Weights of a small mixture-of-experts language model, trained from scratch on English Wikipedia: 404M tokens, 8555 steps.
Below are experts of layer 2 (counted from 0) of a mixture-of-experts language model. Rows are named router (the router's row for the expert), down (a neuron's output weights, with its number) and show model dimensions 336-383. Each number is 128 + 24 x the weight over its row's rms, rounded and kept within 0 to 255. Numbers have three digits each.
After each expert's rows: "comes before" lists some tokens at least twice as common just after its tokens as in all text. This comes from a sample of Wikipedia text that the model never trained on. Tokens count by the router's weight.

# expert 75
router:145129157097123116084125145129144122115098148121078101116113141172185131108129134126148134128143152159130190133084124170119132101114164120124140
down0:111100142106137121105126110142076115149130124110136127134162123169131166151092116150132110099087129084129142109171129150148118095136152059116123
down1:115103160097099122123153141108153134100159100134130140124135167119125111147164128130116122117174115145129129067106118125139089095150138138107111
down2:134105101132138135111086107131099167103124105142082143160119115179139123113154150134114130139113126115088112157175127105120068133152128151105121
down3:123159112098096131127145151106102160122115107121113106109102142177139105143123129114120115159137104115135163107176125113138143143115177159139158
down4:100106146086074112101078122126143154124136157128154126106143126115158151111141131117141135146075148135112125132133147149152155177161155095139126
down5:116073095099123103112141154121083139129139156129156136182125082123095122113135139132088126167112100130090144141143125164122126181174135152123166
down6:109082117148121125112125116158068095095107155168154151092134169121134141110118094114141124108180115128170125138137124122105111138169167147157120
down7:158125092146164067119108111095068110116103130151144127139119082141108154097133100101139134150151106128125137098155147077117204096150137133131133
down8:185089095127086128137099082097169156151137136104082173134149137145120087154126131134168123108111141083081158138160119083125107143144098150150110
down9:138152108112134143149094191158169116136088161097165150154148113128122117168098146152140113149141165124139159124117131150106171101063118138119137
down10:124165155124120141125109147132172146156093081117150119115126090153130104110137125164160109120084070145102097119098119143120131126158118158144094
down11:129116162180150089116122097127130135156153126118154141151115118142137102180133154118120155112138154084136105091132138137151085178172115105157092
down12:084157175192163121131161119158149138146148152079132141193148113095149154130110115107134168091127110094129100188142071139113119120138106120167104
down13:113139155137089127086121155134112146110156127149135129138112125130123136124116098110121154094096111124144086169139143047152112074135129145131087
down14:106165130097095125158135138135132138121115182161118116140096127084125145112150160141117107088121101092117149100138118110182122138139142115126127
down15:145151137149130166157153101146117140139137094128146101125095176130156106143109116120087144166112156092195130128145117112155139144124142147097111
down16:127134112138143134151139103127114133162108111125115104141099141141121116132150086166121117133083100122123157186180109127089109107098096104112120
down17:134175107126137130106124154165133187116123141151146132145151137119113121086173104139100139078112122133099082163130141142111145080133125139115146
down18:175141131141088159111071111126141124114154137145112136140125108085117144128125170096119149142129133130144149129115116180093101075152151134158151
down19:131122124125137130104152106128142110080104084177165139132130150087110127098116131139114084179101147132137145109131120150160122155105129142166167
comes before: " |", "1", "2", "0", "9", "3"

# expert 42
router:128152102116081092106120092155097134116115087150141131138131120120151117117131136115142180155139182144126123105075083141144129119162140083113105
down0:129119122123113124128096105131155094146130079109122122117134149086180109118090155137092132129139125136126143139125147124140159119150116127140144
down1:122128104141138068143086136102114096103112161119112127128169124151141119165160110131131133142107101095163099139136145142112125116109130136110079
down2:156112128143136133148111109120119126123134140144165135111114120085135148181127113123170117102163128136148142161126110101119147093098165122074118
down3:125134120136139148122105117140147133143142113101157129164136174184153099144105128102134178107113116137138137114153091096133120151190104164101135
down4:136144122140083130180134065158106123130146190114118149130122140144130129121129135090114151127151123119116086110145114124116114124122082158172069
down5:120144163113117148133139162108126150164144117170078165127111156169108150139084110159109090081114103154141122135172113156131114117163136174147087
down6:132117143137152121087166083104123189121099112149105075128147164146116130121154133109139105124085134162135117111119160138129108194160128093139083
down7:110091121150110123138112118174147146168140176131127076125145145132108099122135129146151059130103114074106129147118134146130072115138114113137125
down8:140117190149119159130112135128115173155111172132165134117149123102132168082129177121148125107121137100135129172141127122117147136133154130158137
down9:100117110146150135153155118143113116154156130177149138141122120108123208131110153140137097090123087134128114110099138140096080132096094081130154
down10:128109155120123140133100100094136146111118125129100098153124100128125135100101126130128132097163117154152143122101174124081140118088132118090100
down11:110157139113138148140113183183111141131077119105110123149168147120193104136112140146151081136158135126118116151160123121134130131150134127083158
down12:139165169139130113145163120162150146122117138160154132146139126188164164130136159113144119186167152148125126162104133120082065127151120153141100
down13:136157131124159115082131141126126120086156185109125098117160129168112156120129181085120171096162127130132108160096153083126133103079151121110092
down14:146119117157103144137117144153170126150123084118124080127104130098161138103141118146105179120133125102122144154133144184122121181074145129156121
down15:146148179126128133182105140141153114108157124134080129132113105152127120118157150115119112140109170133109138132122117120160157147177169119139146
down16:113140097110130176163122110181109160129121073097119111141118160161113105135119167140136131161133149161136109101102139095114135123135128157084131
down17:144135116110150125139166145130129087149149096091135166128090085115124096101116123127124194118133159145121154067190143111146096137084092144152103
down18:105118109140095099109101148137141114114152134100123112138104114074188110131140084111114138137095125109137139141150133146124177189123123127104116
down19:103142136182127097105160163114101069148138112136141167115146127137102152144124083138111139120155136159177091120156106141133116102139137135132120
comes before: "1", "2", "3", " the", "4", "9"

# expert 31
router:136159134127140149146147114146102128082116140124099116086141130098134133126108128144144154105128110126138124134071139120125142111107143104117140
down0:161131104112104156140151153106145108162083114119143160118123101139129122070111104148162153113142131130106091154111101111075102161138176081136117
down1:116131142144118116093155118175167126174087168133133075116084132118111099138109099111110139118092127135120102149183144164150153131143149111131102
down2:160127116168134132119156165086131139085137140130146112124150101096085162165140109125123111112141093136139128131151115133129144109078100149167145
down3:144126137158120079135107119150146092149202129131133091125118138165120144166131143118121138159128118108175150132127140107144109102124129130082095
down4:126131135177097085121124124142105111130099123187145073139084172173187143128117101139121113108134094149143142114152119128141090126166153112113080
down5:105134139119144147153110109124135152145162121168138134131152127155115118129091115122110135165112149157114126188165091103140116131134144086127132
down6:135146119120117160131188120114130132109140125141125106139140138131116094145153104181119112105137108112141153146125094065140118191102137137133115
down7:147134158156115128121079128123156164142124125117100121096160147138133139161141092114144146116165115127117138109157104125132125118136163146123147
down8:112128135137117138173157151102128133079117085173150181112113084115150154115156123147135086146081115121112106121110152139156075214163097109122134
down9:159111128117159158116163075121083112106144197116170121128117148127132143149137178139120118130110116174131157093100113094151149110164136107119136
down10:117121185134126110094154163143118097083129147118123081123126154122130130095136134127132156110139130110121153129161103096137176142117103170122118
down11:166129121099127128146172136185101130160142164099139088148163124110117113166138111125121175072129115142141117161119136172128138116121091146107101
down12:107150149110091160081170115140131109081109151140103145103129138122115094140143110148104156123121129153169168120102115122133128114133111129091142
down13:145118132116152137113117102131110126086140152089146164159128102149131160143115146124159136158143103130110128138146167118132119080171136145135092
down14:141158139100137173153119134106118145149121132090161187134177132101117116119106118152070131162119117136133139082134114115135121093137150105134105
down15:153108114133102145135185114129148140153127116134114129147130096120132110112096104066150120147137097136108158120110150143153132138146120122119123
down16:127148139103137118075150141120111133140145125123082181105140129125145149132153110085131195116156158168086125118143109132145120106174172146164104
down17:093096127134119114087131097113083088129146080156145119134137149139149135135128165098106124122146108085140125116110100140162174148076074162136101
down18:133136126112101124107100175106166137129138072125157134178142080106125084093133120178147163162140138106136121091145152144114150115107108134111097
down19:108126122138202133105087119113180154137152163135174098126059088125103187135102083133098167141112092120085138153144169126152129151125166122132107
comes before: " |", ".", "%", "0", " |\n", "5"

# expert 66
router:118098141121132144153113132154104126126128113175124098130114098122146176114131146151146147179103144143147153125128124141114127138102126123102143
down0:098131156067141087140111143113123125136133117117146104177104115172144166113117136121149110111150126109122161210135134135132088128121113154124112
down1:130122149147056106132098092118118143145133170128148087126120092102100090129121108153171138172144115109108125086125137138098120122103155123143101
down2:151127124143134146142111125112084124102146151131159090091170093132101132124117116117108144136102117133109117141143166134098118111107099168146143
down3:123146117147144078089109117154142136169109116086144138196121097109089150091121145113133119129110107088128133104128139142098151143122124122133121
down4:077108141157111110118139127162146152169150118116177139138081119129094150126145155088093132125150101040111124108109097131100175112139134151142134
down5:138182132157147096138104132111108121127157076157111127116109142135159116153123129088127112137142182087133130162160104098150134133116112131138115
down6:165143136113117123129167116104099132116153107105112168093128126146118120133115092112104140098102083105179091125064107128135147161152136165139152
down7:127159158130119128064123113131155117119091115136135093129101146105114123148129112083095130118091077144128143161097128116207096103072113117122153
down8:139123086185120121114118125112166148109083122100140127133122105125135119120173140128124151100131142137134103188143145103174099096149101109139150
down9:107096142166134101136123092162090135133160125157116106109102129116135107138175149175149184091109137171093118139157165122119159104119120109128105
down10:140130105116136150112141092121097129152141132121113115149136137149158108195154127118164130125118148120080133112163091068158127153111110169108101
down11:164149134145139118124112107127155187121101167137160141118134133119154106107121087125109162105139083178156135153077122121182114129172137137134124
down12:115151130141159086133139122151119183142132149140164132160164121155094153108095165162123121133099122113103122143109149156132154109108125141168148
down13:151126140118118101106140161157133103151160106125136137122133097125102113138101140084129157113133151096114136113124123124140129161126116099137132
down14:116132142084142083153128156097121094140140110138117153101163160135119157159123132149134120109136139101126093114122108103103108175107161130121127
down15:127146126139152158103154152123127107096105149079094182133156138138130156191124129113136115121103127153133108141137121148146130119168127161125129
down16:119131133142133136073120172118118123127105101146132118111099125104121087145175087101103140113139096153086115161114129164159122159122127092148121
down17:194094125141111129128142090130102135122095139118116107122127164111139102133164121126113102140133139172148161139150134097120092127182132115129125
down18:175122117136156153144099120109160113160108115151128116120197128167113142101146104146131139138118129150095152147118123130104149135135136131161100
down19:152136104147116109147114112173108158134113117115141129173147135099108149138162128115125103143128127080145141122162164113115109120108098145154096
comes before: " of", ",", " in", ".", " and", ".\n\n"

# expert 68
router:134100118121133110128119079153075102129123108133142154146112118133151115112143150122147184134108125135141122122085081148144125135113087134126107
down0:111136142156113122075107163132124153126140083135112088157161137072065130130118136158146133118084165103099102160107179157117098176093132135143110
down1:140130095132139124162138128136158172162095140116117093165115101111094145144137163122148111111143097115144093141135131157097091139125105109143138
down2:119132154155111109105125150153132157120102122089155102098097127136152167120086126147135140133129104139083135101099096152109161143098115124139126
down3:159145149109149140101129122120122094114142136114113140150184136106125117156158145148135124117118141133132115128159131147159125109122125131148117
down4:145149111147097159140164133080155122157127105122131157094135147088096138143136125125117126094149136143095154111134128125094113140147145121108122
down5:100144119135134090096098133142121139110108168133118127164137105170082102105123130135142079193117147166112120122173163110119155121126095131107151
down6:130102149115135151125173127130142105120126169109138139109160099155147140148130119099117106128117172123119102146126090122141146164112136143100175
down7:185127143114116110138125120136164143128139127117121116122130165128154168134127152099132170135116142113068130130110125147104130102097116098148103
down8:096095128145117144096109130143120100112177158113113138071109108129098103135142169121087139083165175155102060122063163119129134126132097117152148
down9:101140111162151120117135099146098130173124123102166115142153099105142097125163140101167102121162138141119119161130064137131151120138089128140111
down10:116139187074111174130099141097074147114153161123089113130126098130118136121141141142157075117107171128147141113109121128099094139167143166202157
down11:150114156110106114133103175137118128140102129107112099153138089135140165152120143050131129112133121117117111156147135118127157155165116165147110
down12:146114149122116142126153127103155104150124118127123087158109105086152172151134132147123130083133135167132136145094159168124120140120131076104176
down13:107179127145118108111123137141131112139099132151152125094201139115122202114145125147113163137123135146166118144108097167121110137087132146183108
down14:120081128130144105117135102063137105131138108113156131125079124111096127145111141156089139130146128131109110109126143152112148138160112133165141
down15:154115142141146096152152133138089192163121113140112102113107164108161105114117102107107099135139131102158088116145113093139120112117183134133164
down16:157111097084172167101112104146157154115145128138172127114111110092123179108124144153141117117125122134161140141107106148156087121132137139121151
down17:101125134079112149153155142066091139157108148154149106110160126103075162141110128107095102159108099131088133125135148158092100151119069129154111
down18:112089173130169116112148152118147134125118095114138125081109121113144113134134147172119133182145171141129141100149128162182078152142129165067110
down19:180115114124135092128145125159107106150130121160155129114173126128157180134105090154088144155135100137119113119101134132087157164138148090096155
comes before: " and", " |", " which", " but", " is", " ("

# expert 78
router:131159081111143129092117121147110118130132098151112114121126116119103102124154103114121204125136129164152119088121113109128108101127142109097157
down0:093107124172132120103145108107140116130168133157069087121129133139179128158092152151139142115121158114123140118129151152132116140096118145122126
down1:131100092131081129122150143130144123128116158103136147134133145106122100159197172089099159107122135170119161128117120136088120125128141105159138
down2:126158096111127098076140138119150125105119144126147124106131145135129103123143109120116124144133109134119123158125184128125102079133144088157114
down3:136149108140104119115155165126144183156076137148093096144069117143119085132135124125109119118118154130123096124125129139115124123085140080094153
down4:158151088118134107152100168124124144138116134139157090155137105129153130115052122115086136124138085123135126147096125153115137152090128125131133
down5:110141119085158129099088103113141147104123118124144122105163183131152084110126145123140111134162134149097125097145134110115115151101091117130130
down6:146113134165102145121118110109113174117114149127132155144137157085131113108113126158096180129125112170141117123146141143126155131123113133173122
down7:128155160094143070115109095104123122107101074093165153103136088124115124119129132146129105102125112098137111127137141126145117162124150137119123
down8:139131104135152121146109151187133156118138172108115165200172153097099092154159111131112130116097126128097147104108116071120125113157124113150107
down9:113119140124129101109176143135067138123125096141141111136098178118145139170144145094110110103128133084092109090086124138118097132119099152162133
down10:146132110110148133135096101110121104120133176163118147154159107141140138113155157146141105106107157098160133088166109124097129132113112142095122
down11:136125110170155192161123103142136104150143187139112090088159133114104116156132110121132113116127131095111139145094145135131167090111112131140141
down12:139113088149111137119110134074134188134131144105111133147132163106169095141098168166144135143135090153159122126098124097152146129177135154133124
down13:121122131131115161074191147099117152113123121121100148090169108154136108144098075130108136108113102115122119105124123123111102151082163172130121
down14:143108126159135107145156148124162136118150099107122129140117136151153136108133165114163117126079144167082121137147140129087130168111129099146115
down15:136159133040148134100119088082104123132124149143131127139136106129110106166136133165131113122129115122152133072129112085109149118172093127095122
down16:093108106127141094136122141102144152137131102105182121149141123133092108136126136118093123126125130111144115136109062084155134150115132133112156
down17:073139113128131125160135125118129118078133114115056129121125129099118133125103156145099131115156184139138125130142144134146104099079145128117150
down18:144109104098104090199127156109101140117152136107152111137138067129132102141104117130162148131119151160161071087113128097102132152112132142136097
down19:146157103146100093137147114101117114123121096131084152140137135149135133151142136111148117151113126177116122118130124114172120118136136112158125
comes before: "1", "2", "3", "0", "4", "6"

# expert 2
router:124145131106157112123099149160114099118118150169163110091144136097153091128077155126159133120113106146126150127110114139088143116117122134048082
down0:197081118134111097150120118098125108146112150144107130094142133110111139115094096159154128099142131097104141122129137087124138075103083095099134
down1:125114150147116127149136135175126141134160139135138116144122139106080154132145128142148070116165098165127082130142114081120115095100168133133134
down2:134119090127111117121078132104118114165135145138154143155117133117157127108139147140106125127102124121122168118157113120100122094125162158121121
down3:088095134104112071144194110149110152157114183155150128154120116146095152128100106121125135158075117172135110117147147132181145096099140178156144
down4:105110149126168105113119119122084165123132130146108122098136125136132148150100090141129183150109106147145164145127133171108133097158089174110147
down5:152197169088106151106091122124113141086144141128141156147109101096118123120147135118105126128138082151136153088094130125155132163157131086070194
down6:139106136129124122102163134132085106085111157158110124124138086146091091165170121073148120108137111120122107139143125111122106121162103118096132
down7:134146113127117143123129148163128117096178066125128118090109138134119168115138107115136130151109123131152116114111214128124138063157121162113154
down8:158100127139096095122105130116150150124140088110138123125093102105121083088134127131121113110154108125135135174102139146105124174091116128126132
down9:128114176107170133117142126130158149113086125141126100143129127143112108133052119125082140118138144108134171132108122131118131141137119147147092
down10:125124133159125169125070150135158118105115122130114123163114097112131136131124063095099112129128122159165152123142138136174141142155137123123077
down11:110143105096114160140096148130130153124154124131101151114143131104083139133164094147097137134116094130140094140121119114027129133124136156150143
down12:127134105152135139133138123189152141129118141159102125082093118137104166134128150140170111156124146143178120107106132121093119121145134119127171
down13:130118179168122117115131157141133088096198090093125137129143146149126090119106109100156118140103144145135158091125105102112129129122104127101135
down14:149111132099150136093123158094092116150147118121128119133092163167108162095104123128055083136101118117142159123132100085113130096114111139124149
down15:156136127134101122078099118126091144152128156132128145129109112126160099143129119176101121113123095147137105129099131140148126153143160140146086
down16:124128147106158097120111164127122141122090106166110112133156138187155153106143110136094126170178152109154127140103069126126128148100130143128135
down17:168167121144172126069142144134148115113128125098153142113130126105063161143125144126100123104103122151139118131110106145152129130106136135128135
down18:181135116141143092137117098130107137130149131133153095123135120132144138160123126136134130139122148152130119123162077169122128110139134064149123
down19:146143105142134099116188144146159113107135090062107093134162116132139115117125132129156122130113136135156146105127170125091126136167164128092151
comes before: " of", " to", ",", " in", ".", " and"

# expert 76
router:150112086121109135131126099191105092094104106155125102108156117144142107112117169141137116163101143160117122106080124141081142109085130089116099
down0:140080128169120158128119144147120124134143115107102105098137152112063131121126137150087099121159141081105152149173169082146130122147113146097157
down1:082120106127098123111139146133101140148134134134163084072146147095133099111121140132112138126131113143141130130108114104118119152157147096171114
down2:101134124145133134142162160088103117120136142135116136139136160124136129118168145115148091096164108130099097161141109183131074136139132099170130
down3:125158132146104176124151117120135132165119135119115126081123084151161089154112155144119120191132117147126103110150108131128105111114120116158121
down4:141166145107138119142132143126133162131122108149149126140141122119126139185177146086166130123059136165124130111131105142158101116183119111085157
down5:168110147164129146140064104075120176111103159086138123092060139116105104141107131129105124125125109134122176132124154128171115156123098170149106
down6:099138102111143164086073153125120115130149119099107117088123109108073143153143100119129128108115168105116105107150152152134106142139148143137090
down7:157127156198107150129078132139141173072141142110134151138116118114121119127156122111113154106092142158127127105106116101133139096117130110150148
down8:148131099156189099150156172100093164161144092105100108146109128106109084123156130131171109111140125149141142165095100119128121144139145099149141
down9:107079106129067201128137102146179124139110169145147153172137145112133145074121114105166155129172087134125137155132139151165116103125115165158129
down10:118191109128073095107110123111108119149135105169167141140161129162132134159136116181138095113155193099167108107111174145142120146141129093143118
down11:130125116123120154116142102138137114127095099151175132134132165138142120143157124144092194095122138138138124167117126089153107137141185145146097
down12:140132113141114119119142075134125159114149087118126145114152128119058095105122082150114074112144126127128139169108122094122115124143130110106138
down13:131099140179144146125108134099131110152127126130131147148124102123165102152163154099067126138115117166151158126136188138095150106163133120125136
down14:154144122091095130136126101142117158106079146125115133150132159133148159122132143090141138117109058100187128164120115145099122130151157124158144
down15:139168105085126126129064100089115147177110144127161141155120077133136131139173143092137096145114105165150117103156135120128117128104120172143140
down16:126173085168138119102168146113149129145066137103132102136095130108101150126102129148132145102117127140097101138103100179134140157068146092132137
down17:100117114145128076159174097118156109092106124153120109145144140138116145112109094155117150108117090167124143113147097097149115104144100143101147
down18:145117110102123145133150095154147107137119147084156064137163185113127155120134164119119119143159089123142121132174119141098119128130132124187161
down19:141162081105110156144105125089082097128125117127192119134157124129155099160156157109133121150130110126136098177183154135117136120149113159130125
comes before: "1", "2", "born", "C", "R", "M"

# expert 41
router:137117159143160129135118113090057119142161088152124132133136128128138112121136203132146163142144123161130136140099068139104105115147147135108102
down0:105081115169137152115125157076153146156144104136145122125120168139103146127119130099102093144143114123146091136151104143111096121103176132118109
down1:117142156119136141165138077131122126143127149142144100124138139135172121126147131172139153079131123105129117133096152118120108130118123109133134
down2:081119106134160115129107138159146140115089166145142140155069107109134147126130131177155137120121079102136064148144133131108135103128112097167139
down3:140111160114130104137172163122118161155121103087127152171098103135121124144150167128059144107152118142113145111167101139123151130171122118088140
down4:103123106141102129112112112142113147092119147169113122113124163148116133144122140126144137085157136096142118119131102167123155116147134135136128
down5:144082095114147116066153145133143104164135108091135155174139145134138098119168171144121139143101125100129147143104110125151123123146205131154145
down6:150099122129119142147102114113103166129118132141154102100148127110133141100138106145172169132104124160188137103121134131119147140107147139117168
down7:110139191130126144098136094137115131141148130119160106116088141136160150124121145090110155119138095121162131136113142076106119131113128134138139
down8:143167111121120179177122108113131111122075165151138110140103106118108098072156119116120094183142119122172138111138128142132112132101126172146138
down9:148163087122164149138130125122127159174098141135148082120048088134161102098112192144113153105095084083118160119110073155150137123129098140079116
down10:108104087130139104136139153086109117150137106084127162162126116101130109161130124119136115127126127125115117102101109103146118133102127140157088
down11:141145180148141123160140108093133179125140127119129143110153096132110137193119130120137147126128133129146127092133136089172117119119110173141128
down12:122143166127151117161172118128116145159178184114099145066120129117168113127155090091096095133085112155205107094121150124073149133128122112155140
down13:140118106132132127141129146128114108173131131083150141113156109156126131115144135109147090109081125123133122086116131173106145145164136133161136
down14:138152131156131119103121158133150104116081095096126144088144097111125135160125053167116170123156121087122154098111115126113129102127114086125138
down15:110123125160099119117117115113159110117093123139141104087119155157081116143148131175139097121117161102114124108151128137130155113118120109164108
down16:141147126055110101116184113131142154114147136109106146124117164078089167133084108154122129108095123132093125145113103104105159099087137112096160
down17:101091089154157079156104139146139109120110074085120075121121141158118150163151173092084101146117137110135119139061119137109146125087130123119115
down18:142167159122190119117166127110132139104070101109135149150150126100103135116146120119150159152105138140130116075164127110138134108110172123168134
down19:111127094119118106153141156108123125166177136138122168128186128131101108126101155104151113137108125098134121115094094125133097133066135141140094
comes before: " ", " the", " and", " which", " but", " he"

# expert 45
router:108149153124122118127120181133107124088101149160122097107112189128135115125107150169117159156139159128123122092115117146104143104110114108127100
down0:068138153191104119138174136124151121151110145133130148131132091158132174145107130126108119130105160135142115151162133103131143146146137129117125
down1:089140121092165160158153123140138159149151099140115084118161121135115120063119124149121088122121097134095123181146113178070155099080116132110145
down2:125115151134115108118127126102105127080139153115114141128131149108157119124122135099148076128121118111138114124101107126174160075119117101138069
down3:108081150097174111124168137139152119105168150149105130080145102129118167125120131161175143128121122082133126140120142118150097134133141128098119
down4:144123147132098162150166128103089152155153143151157124127119115127133076183201136148087138159148167092145132150118120124148157098121147135129125
down5:121139118150136122171083127128137133158151162116138133158123102134132119145172134116126118139149102106152094110141119137124107175155127124164139
down6:137162121109126114129110151103104150181106138092155121142168099131083105158112132136134090112097120112128095126141145180136084149097115118150146
down7:122128111134154104151119102148120152109138158144135138099114154089129093128152153133098121110140159107150189168146144121115108093161130154160133
down8:119105190103124126111152133093164119142105118124128144116125152129159131133111112122128117108125107147120156142159117131156141109099131125099114
down9:119128121126068124180108133124105140119123084131114098122118083101099129138118097096138112171142168091110104092111148136151108133129167131126115
down10:154133129106122137086138107121110133103150111136121150174063130098108131107158098136151130122171138135130124105088180114089141100129150141114131
down11:108125135120106128155115138133177121154164119106145096141081109101163098136128109147068147158120100092134131160121158124108150164146139149136130
down12:081128104148127131140161106079095124125093108122142116131114130124143157128102128096148161165114166097162104140126117159139135144058146169177134
down13:124137130117159130141134114152149118099135126143100115143117152084094194143153138162157114097153109136161149138134115121127081133122154109121101
down14:116139138158105131111138145113170147110104172096115142149111144124145134081093113098177144119149124099151079107095162097147135135124138101139139
down15:123150133126134083096148126149107116090132123136118129154161103136124139116138106116086186065123122125120164157169078115115142142115125136151161
down16:106109135100096118102119135122108110087088107136100101162146131135160173103108162060159165124130115179150128128154158113157132110133125168064097
down17:171157148101184130109175117105156095100120176117102129114120107120109084101132118084138151097108147161120102125113137132099119113106113101125141
down18:110113119137104097165119121145172121112160150129163174109156062139114110127133122122169156127089105096150133136145168109106114135140139100093108
down19:130147103151130095151170134143142106131157102092125081115122128141140143154091139153150148145124124160117112172116103170129131118142120138107132
comes before: "0", " |", ".", "–", "5", ","

# expert 28
router:151118122128155145119110115143103098131067092110112117140071097126168140121130184140134128137110123132168118128121131133144130107129141121108112
down0:072121172127150099120175140130103124108127119124064161128147112155123110102214124128117108116156118124117112121106123126166137148120175155108132
down1:149083112134138148128156140102128160151131121115131102149067147129095112093137103057080107119104108136121108131144122125126138141165075140096137
down2:151136086138125149122108125118137081127114089085098174167109122151102047100093099114164142121130115121113150097180135132120148152108113134125136
down3:110137091139096144129114076123111105145137105154144110151189078132151102108136116146128118111128123149130104108126111125154096138171136124116123
down4:144119135127150100088144145137157105135126114131135126141100167119135136115153145116165117111132110123136155102080151117145138128142151145105093
down5:099119132107097137111130114140122131150108102123126131146157118139120153145115101114107087115165138155096137109154109173174138098121103120159134
down6:181150138135165131138131127121106120160084140164135089140158125134132156122182158135116136151125083112143099096162120107158151096134154149124099
down7:115112128119114156129128136106118120105136136102137108164095161133153152123100120120122119149113093128136123105149183080139099120137125107140132
down8:105109171164156137148149155118177103108122083129148125111133126129099111112104118115157143097091127139146123114119143154075094146114130101155151
down9:157118173101102153123134082106128095111065135087133099138146146119147132153127110120098150093135073118146140115130149104140100133123122102140096
down10:132150102110109133113107140073218104125082143132106159091141141160154118163146156134164101094133122112122116136130115122139113077114115138140115
down11:129113109113132133126138163085120158150149155114161090133065130135069112101094149119104079100086136148103131136126109091122128123133153167119181
down12:148144110120150115097133148141156139100124128117148164097116124110108101111122110162122127100097130056135181140140079114124139138113103099116118
down13:134129142146101109156062092166120148104140145145119097131124131118142131130134161124186171130140086115158117143123163113114102115104114145167158
down14:100159102108163123136169178156147128126149115135132093115129099149109133120118143143119119124162100132141110121111093112158115125105125156141164
down15:143170127103168104127097108100114120160140162132131132135127121122136112147148131138147131139111120153082139108173119115142135135160138111089138
down16:120126137095156164101110066155157186134164118164130097128111113134151104137151128160131137157153105138124119095132137128117115168184136153120065
down17:103183087107114109123108117126069131154122096117131111143087169147136089098096116096164169130109118162148142098138117108142143088084142170148131
down18:149133071114105142115158096189161160123106161124095112150154104131110126111143156136130148169093136118149118132137143150134152118131174139107137
down19:172135133118174141107115130120133150132153133145144131097112167164168117112124116081114129110141129114121141120101129093154117155126100122151146
comes before: " the", " ", " a", " his", " this", " their"

# expert 67
router:175106141121133091103106105097081133128129117138119172126125137148128149127114183121125164131150136166131149122085083136125103123086117113123140
down0:150147089147091119066119161145112118104105158138121111147100120144116103115085134090147111141105142124128138104124160090132118091163146166134127
down1:103084120135146148121136052106124144147090153118154124165137077153137127127134133156105160157126128126127082123103147133179144142104131134119133
down2:106122100143159114126103144141160103152120133104160107098109177141137141153124101096103100128138112117170075106146150106105140076108128102163137
down3:157132126115134083136145090119106148134162127119187131119140132139143139156095127111144144148120090103141102111136155079121131109138110135160131
down4:138175111113138090111135150159117161129097152108129153120125147134083154091091122121142119091158117110147119100128101137134082154138090134091108
down5:101100095129188116111150115145097142129136143140164117099152162166131127123137124102160143121095189152117093152084146115111137126106110107155106
down6:133104117108190121161095126076139156160123118127110165097076091145134135117156117103104152146172134120133156120181149154104134121167163149099163
down7:144156135108156112154112141129107121142092110161135139138121139134138159128122081122148143110129122125098120086095101171100144115132118081159158
down8:122146146130117132096121167104145135127085125126095144121148138135156145074109177120123155170114122111076100147131099129153133175125119100145132
down9:136130130114140130090165132149142104128108138117119137131127098147133136146116158078114114123141091149137092123106116141152094122141128140175114
down10:163090107097151147104123156101149143141160135109164152130152114089144156123142149120130091134122131147105146160148092161125115114128108184158122
down11:103126135131117104162092150185095103149124107106127125120170137141123138126125137121186101109140178134118106142133120118174119173131129091129098
down12:114152115125119106108162135157139194133136115150189125167133114116138121110175088093090091152156090089108124135134133109114134164083120121128157
down13:136124110143118125145147108145102103137130081124134134123140132119097114137102123123112085116160107125123113131110103082131108133120189118132107
down14:106159131134093153153145126114123138133145102127140052122157137129144105171126145129164142141108129145116097107137128128125145117095185143131131
down15:119172149160156161118081132141169162129162142111137144123160114141114093115147099159130127094111129117154076121085118116108134106126139130114153
down16:123127104125123111143099114064125141096157076123136110180115121099142069133133155135132167145143081100133106120149129128110116112090149117115101
down17:137105140135126115149103111138140162106117134150138124151120146147133133110128106155148147098108135144152125113147118158096126121134113119151150
down18:112141107074141113109144120116180141112103116140156133162126166150160095153120105095109164162139108120143116145062131135127127118138125121166144
down19:101104144138105191132102118069155124121106176146085123100149128119068113130129109123159122163153143131071113109161152136127098129070112178112159
comes before: " a", " and", " the", " he", " but", " which"